Weights of a small mixture-of-experts language model, trained from scratch on English Wikipedia.
Size: 8 layers, width 256, vocabulary 32768.
Below are experts of layer 5 (counted from 0) of a mixture-of-experts language model. Rows are named router (the router's row for the expert) and show model dimensions 0-255. Each number is 128 + 24 x the weight over its row's rms, rounded and kept within 0 to 255.
After each expert's rows: "comes before" lists some tokens at least twice as common just after its tokens as in all text. This comes from a sample of Wikipedia text that the model never trained on. Tokens count by the router's weight.

# expert 3
router [161 103 157  95 190 142 162 113 112 168 138 146 133  87 155  91 123 148 151 139 154  61 142 118 103 160 102 113 120 141 142 118 116  82 145 138 105 146 148 147 163 136 158 107 139 133 111 148 150 132 152 160 122 133 116 138 117 117 137  96 110 153 135 135 132 142 151  69 141 118 138 148 147  74 114 157 126 138 145 120 102  70  92 128 100 152 102 142 147 150 131 146 107 122 146 165 152 122 100 152  95 102  89 115 121  94 101 146 193 101 146 144 148  71 151 103 154  87 142 147 139 143 106 126 135 138  61 126 147 122 161 120 118 162 147 154 142 120 102 145 122 111 127 156 106 123 149 132  99  94 135  74 141 155 130 119 138 157 150 110 102 128 114 103 127 135 149 144 150 146 152 134 150 145 122 134 108 148 155 105  87 140 170 132 118 105 122 116 142  74 123 113 120 155  90 128 148 126  99 106  99  81 152 166 113 161 134 117 115 112 149 116 139 136 126 168 104 130 137 166 141 132 181 129 147 123 161 139 112  95 113 118 120 110 164 105 147 145 139 121  81 163 129 144 115  92 120 152 129 147 105 116 139  93 134  97]
comes before: "The ", "He ", "In ", "It ", "he ", "She "

# expert 23
router [137 134 139 129 128 126 145 112  97 159 130 156 119 104 133 102 125 158 101 142 113 112 163 116  90 142  95 135 126 155 187 114 104  88 119 110  90 148 118 152 180 107 150 110 129 150 121 152 137 147 152 138 138 134 133 144 105  99 144 126 100 131 140 121 164 167 171 122 167 173 146 170 140 107 101 156 132  99 163 148 129  87  87 133 112 153  93 151 163 113 125 113 116  93 147 173 154 140 101 126 101 166 118  95 143 112 133 133 122 124 157  94 117  93 157  93 146 104 116 143 134 151 136 143 171 150  90 102 135 121 160 127 129 140 158 127 138 124 120 162  86  99 129 150 128 117 163 147 106 146 123 106 157 158 130 114 174 128 136 114  93 140 131 105 110 158 174 149 146 156 135 162 155 139 102 144 119 165 146  62 121 164 148 136  95 128 126 126 124  93  93 126 108 140  77 107 153 167 108 117 123  81 111 142 109 151 171 160 111 100 151 106 108 155 130 126 111 122 128 142 137 162 149 114 169 145 129 162 117 110 109 129 100  97 136 105 119 148 140 118 109 150 108 109  74 106 149 145 123 143  94  80 144 110 152  80]
comes before: ", ", "s ", "; ", "'", "a", "an"

# expert 8
router [168 149 172 121 156 122 149 127 131 174 129 126 113 129 143  78 131 132 130 143 156  90 129  89 100 142 108  87  79 129 169 151 103 114 132  91  89 146 137 159 166 120 145 140 137 141 126 134 154 113 142 141 129  95 101 100  92 124 136 122 130 126 113 109 139 149 166 117 129 127 147 149 166 131 121 152 140 105 188 134 110 100 132 164 118 158  98 147 143 134 104 133 125 145 124 125 154 135 125 157 108 119 101 114 163 102 131 162 149 116 141 106 143  96 130 121 165  96 130 150 150 150 103 142 141 130 110 152 185 137 146 115  98 166 162 125 169 107 103 142 123 120  94 149 138  77 166 128 124 106 115  60 137 149 147  84 129 155 125 104 125 162 123 131 139 131 137 171 142 164 142 175 161 178 125 156 105 142 140  99 124 147 146 147 123 112 160 147 146 104  86 111 103 133 134 137 125 131 103 114 104  97 129 165  78 132 141 115  89  98 160  74 117 137 145 154 112 130 178 137 140 131 145 120 135 154 148 150 105 103 135  90  84 113 153 114 128 131 141 157 108 135 119 108 124  67 116 156  82 151  90 100 135 136 161 114]
comes before: "°", ".", ") ", "′", "N ", "("

# expert 5
router [140 117 164 118 163 142 154 126 124 142 132 134 108 107 136 112 159 164 166 169 156 109 130 100  97 151  89 106 118 170 151 111 118 131 132 130 115 166 112 148 132 105 149 142 133 141 110 121 134 138 148 155 127 125 114 149  92 102 148 101 100 161 112 113 131 145 185 116 147 147 149 160 165 101 103 125 105 119 161 147 111  90 108 168 135 162  95 153 148 113 114  85 123 127 146 140 142 132  87 119 107 155 130  94 178 105 135 121 188 111 143  76 137 102 148  88 150 109 137 159 151 156 117 154 142 137  97 103 144 101 173 109  96 150 164 122 156 127 115 127  95 134 110 150 136 106 155 143 147  99 113  61 143 133 138 115 154 153 134 111 101 140 137 114 121 148 127 147 125 157 147 149 161 136 128 137 101 135 162 134  89 148 151 116 117  99 105 136 137 109 108  98  76 134  88 124 205 137  85 125  96 107 148 158  97 163 147 132  95 105 136 121 135 148 122 151 101 134 144 176 151 146 159  89 140 157 132 151 135 107 112 111  82  91 153 116 162 147 141 141  90 149 120 112 115  94 124 123 141 128  84 101 119 127 133 110]
comes before: "of ", "for ", "in ", "and ", "to ", "was "

# expert 31
router [142 132 176 106 170 125 154 150  90 138 142 133 110 115 160  89 132 145 126 174 153 112 117 138 103 142 104 105 116 150 170 107 150 111 124 119 115 160 144 161 133 105 148 132 164 138 115 140 132 153 139 166 154 125 105 132 108 103 124 115  79 118 115 117 121 135 168 105 136 157 146 177 154 101 114 146 128 112 139 147 103 115 114 146 127 154 105 172 126 149 111 109 117  95 151 143 182 123 100 106 108 116 102 101 153 105 112 119 143 118 144 107 128  98 135  70 161 117 145 170 132 143 127 138 152 110 108 113 152 119 146  80 105 157 145 141 161 109 103 158 106  84 105 158 139 128 159 157 121 105 122 103 164 168 152 113 186 160 128 118  91 151 143  93 108 150 143 140 109 165 142 153 140 144 110 155  98 132 157 109 107 134 170 109 117  79 110 143 135  74  70  98  98 139 112 124 163 157 130 101 106 108 149 150  96 151 144 145 106 102 144 108 144 147 123 138  96 159 151 179 146 146 156  98 161 168 140 144 133 117 116 115 102  95 136 109 147 138 157 130  93 167 111 141 112 105  92 133 137 132 101  96 136 104 138 105]
comes before: "s ", ", ", ". ", "to ", "ers ", "er"

# expert 1
router [139 121 145  80 159 145 145 131 120 175 120 153 142  99 160  92 120 146 141 160 134 119 166 113  99 138  89 108 113 155 182 111 122  86 131 167  73 151 144 167 119 130 132  87 128 142 134 111 138 168 127 114 138 117  84 115 106 123 126 111  76 134  98 122 135 138 114  99 125 135 156 144 132 123  74 147 150 113 152 155 140 127  89 166 134 140 106 134 129 127 116 109 110  95 132 146 157 155 119 116  93 114 163  99 160 122 101 147 117 136 163  84 136 127 131  98 155  96 162 165 162 148 141 135 162 161 105 110 127 111 154 106  89 144 133 108 129 111 107 162 111 123 115 136 106 124 149 114 110 129 126 110 166 137 146 163 159 133 148 115  76 173 141  92 126 139 133 143 135 130 141 162 160 177 132 152 122 133 146 100 110 146 150 107 126 130 114 151 156  71 107 123 114 146 116 102 140 130  95  92  80 139 129 132  99 153 142 128 103 118 148 105 131 198 143 149 125 116 201 141 152 104 142 117 126 181 139 152 136  97 106 119  99 102 138 121 170 124 134 114 107 138 103  94  82 105 117 122 138 129 108 109 129 143 111  81]
comes before: ", ", ". ", ".", "\" ", "s ", "ed "

# expert 29
router [149 126 162 127 176 134 158 121 106 158 165 114 139 100 160  95 131 142 136 167 138 103 159 126 127 167 110 104  82 175 158 133 131  86 131 130 113 166 154 154 124  97 168 112 141 152 101 153 167 142 155 144 108 134 129 119 105 103 107 101 115 148 104 107 127 164 140  96 165 139 147 139 147 109 123 135  95 139 140 152  97 105 125 123 131 138 100 138 136 124 130 122 108 100 115 149 143 124 114 125 100 132  89 132 155  95  98 115 164 122 160 114 148  95 132 113 142 119 164 149 154 133 102 151 150 190 107 142 152  86 151  72  96 142 138 149 166 106 114 151 116  95 103 152 137 119 134 127 114 121 121 124 140 148 180 117 163 141 143  98 111 151 135 103 173 161 175 148 105 163 128 175 140 131 144 133 118 157 181 128 111 146 135 104  72 144 139 134 137 123 107 109 124 137 133 132 141 129 136  92  90 105 148 156 100 149 172 118 111 137 187 114  80 140 156 152  98 149 122 172 149 123 156 109 134 136 161 135 134 133 120 110 110 101 153 120 148 190 142 142  89 157 118 105 112 114 111 153 121  92 110 101 143 116 171 118]
comes before: "the ", "a ", "well ", "be ", "\"", "an "

# expert 10
router [149 124 158 118 150 140 137 115 120 159 139 151 119 112 151 113 148 179 124 192 138 101 164 109 107 143 100 114 118 131 158 153 107  98 136 113 112 154 137 148 179 100 160  85 117 182 120 140 137 162 121 155 140 113 134 156  90 133 165 104 100 140 128 113 117 166 180 124 153 138 179 135 149 109 111 146 107 105 132 132 105 107  89 128 126 150 122 154 158 123 113 117 116 119 157 159 166 130  96 114 108 141 107 119 152  77 136 133 150 117 136 102 128 103 148 113 174 128 149 159 134 170 110 146 127 135 107 135 150 134 165 121 107 162 148 122 151  85  94 161 121 107 119 156 139 118 167 160  96 131  91 104 168 159 149 116 153 141 141  97 114 140 147 107 132 132 138 130 126 147 173 149 142 164 139 133 122 156 180 106  90 133 144 135 101  90 126 141 141 100  99 109 130 145 101 120 163 116 123  67  99 100 118 137  97 155 177 149 103 117 129 106 160 137 129 141  98 138 171 174 140 159 143 115 154 158 117 148 111  97 127 112  97 105 155 117 145 178 153 161  90 150 109 110  99  95 111 144 104 136 111 116 133 124 158 109]
comes before: "| ", "|", ".", "–", "; ", ","

# expert 24
router [142  92 149  83 139 145 146 107 123 139 144 136 134 103 165 106 138 136 131 164 154 116 151 116  92 156 108  97  96 170 159 117 145 101 118 131 100 151 120 145 161 110 160 102 153 163 107 121 133 139 148 153 157  96 115 158 117 129 156  91  80 128 134 120 111 143 151  80 152 130 155 146 139 120 111 153 117  87 138 142  85 107 109 167 104 148 111 186 137 127 105 118  94 132 140 152 161 119 106 124 104 117 101 115 135 114 113 157 146 126 145  98 153 111 172  96 145 109 179 164 156 156 102 151 150 145 107 104 135 132 137 111 125 141 156 148 174  85 110 161 123 109 107 143 132  99 155 149 131 121 117  83 151 165 134 108 152 141 135  94 102 134 127 124 153 145 145 167 144 156 136 139 138 177 133 152  99 167 148  99 109 129 122 131 115 104 118 126 132  86 109 103 104 140  95 141 151 161 116 120 120 130 130 153 101 143 178 125 101 119 137 109 135 154 156 141 108 130 189 149 139 138 174  97 157 173 141 158 144  80 104 127 103 109 162 127 172 162 153 120 107 166 118 120 126  84  79 142 135 119  91 111 113 114 151 108]
comes before: ", ", ". ", "-", ".", "s", "'"

# expert 14
router [190 119 132 119 195 120 172 124 107 134 138 140 113 101 191 106 132 121 162 128 148  78 125  94 113 153 106  78 118 112 126 119 143 130 115 148 113 166  98 176 151 130 147  90 143 120 110 137 151 139 134 183 139 123 143 134  98 119 138 143 105 130 161 136  93 157 139  65 153 133 154 115 137  94 106 130 117 158 172 139 134  92 108 101 111 140 107 163 169 124 129 140 137 124 162 196 131 144 109 108  70 146 121 124 147 131  84 127 120 153 139 132 134 112 147 111 127 104 123 141 152 139 144 152 153 152  97 146 149 143 140 146 129 137 152 131 155 131 119 119 132 154 113 139 151 144 159 106  82  96  87 112 135 156 131 110 138 190 136 117 109 156 117 118 134 125 146 154 159 145 173 123 130 137 158 147  87 142 143 135  93 158 135 128 102 115 100 113 142 141 101 104 128 147 132 142 149 107 132  80 109  87 136 187  98 139 161 101 104 117 124 158 100 176 154 143  96 125 124 142 161 129 144 137 137 121 144 142 122 106 157 107 126 131 159  96 144 146 173 146  95 135 133 123  87 121 128 134 159 123 113 103 121 135 183 114]
comes before: "\n\n", "\n", "- ", "See ", "History", "\n  "

# expert 15
router [139 165 159 115 132 137 137 131 113 153 161 112 122  96 134 103 143 141 142 131 130 106 133 109 122 113  82 122  78 154 157 111 120 126 117 148 114 158 110 155 159 129 143 138 134 123 100 156 158 194 138 162 132 131 117 120  91  88 138 113  87 129 109 133 128 156 154 113 139 129 170 150 171  84 111 145  86 122 120 144 121 110 126 154 136 125  94 147 160 132 126  90  90  97 118 133 133 129  97 138 106 118 126  90 142 109 109 158 162 136 137 105 118  95 170 104 152 116 140 140 134 134 127 137 139 136  96 133 167 118 164 126 107 151 160 130 150 113  75 145 119 126 100 175 122 109 145 141 103 120 114 107 163 152 174 121 161 146 160 113 100 158 140 107 166 157 130 160 140 165 144 142 138 144 103 133  94 151 171 127 120 165 145 152 100 107 125 135 132 125 133  95  93 139 149 130 161 127  91  78 102 129 135 168 102 131 149 141 120 106 158 100 115 184 108 141  94 156 128 151 148 147 175  96 123 197 143 151 131 103 111 102  92  96 144 114 137 153 190 120  97 188 125  92 118 119 117 130 144 115 124 120 143 141 165 105]
comes before: "was ", "is ", "had ", "has ", "were ", "also "

# expert 12
router [165 114 179 118 137 148 158 118 119 148 139 151 125  98 152 103 152 141 126 144 132 105 143 117  88 134  93 103  97 159 159 139 137 100 141 161 103 152 137 147 145 118 151 117 142 155 128 125 148 143 136 160 141 108 137 122 100 114 150 124  88 141  77  98 114 161 155  89 140 147 142 137 141 115 125 144 130 113 133 152 107  95 100 135 103 151 111 170 180 110 114 116 115 126 137 145 149 142  95 113 109 116 131 146 144  89 117 114 149 113 153  92 138 107 140 109 186  77 138 151 126 179 136 126 128 163 100 120 139 110 172 135  97 163 145 138 138 110  85 176 119  98 103 172 114  75 142 136  98 122 120  96 160 148 130 116 139 142 140 109 100 161 142 129 117 190 119 150 124 153 166 159 138 153 137 137 115 181 149 125 109 150 125 127 114 124 128 162 148 121 108 109 100 127  88 126 163 115  88  84  93 110 119 158  78 149 149 143  90 117 132 114 146 161 129 142  95 121 147 160 148 122 148 106 150 180 129 136 100 121 118  99 103  90 140 115 161 154 161 160  67 149 104 122 109 100 103  98 133 122 103  88 119 127 123 113]
comes before: "and ", "of ", "to ", "in ", "years ", "|"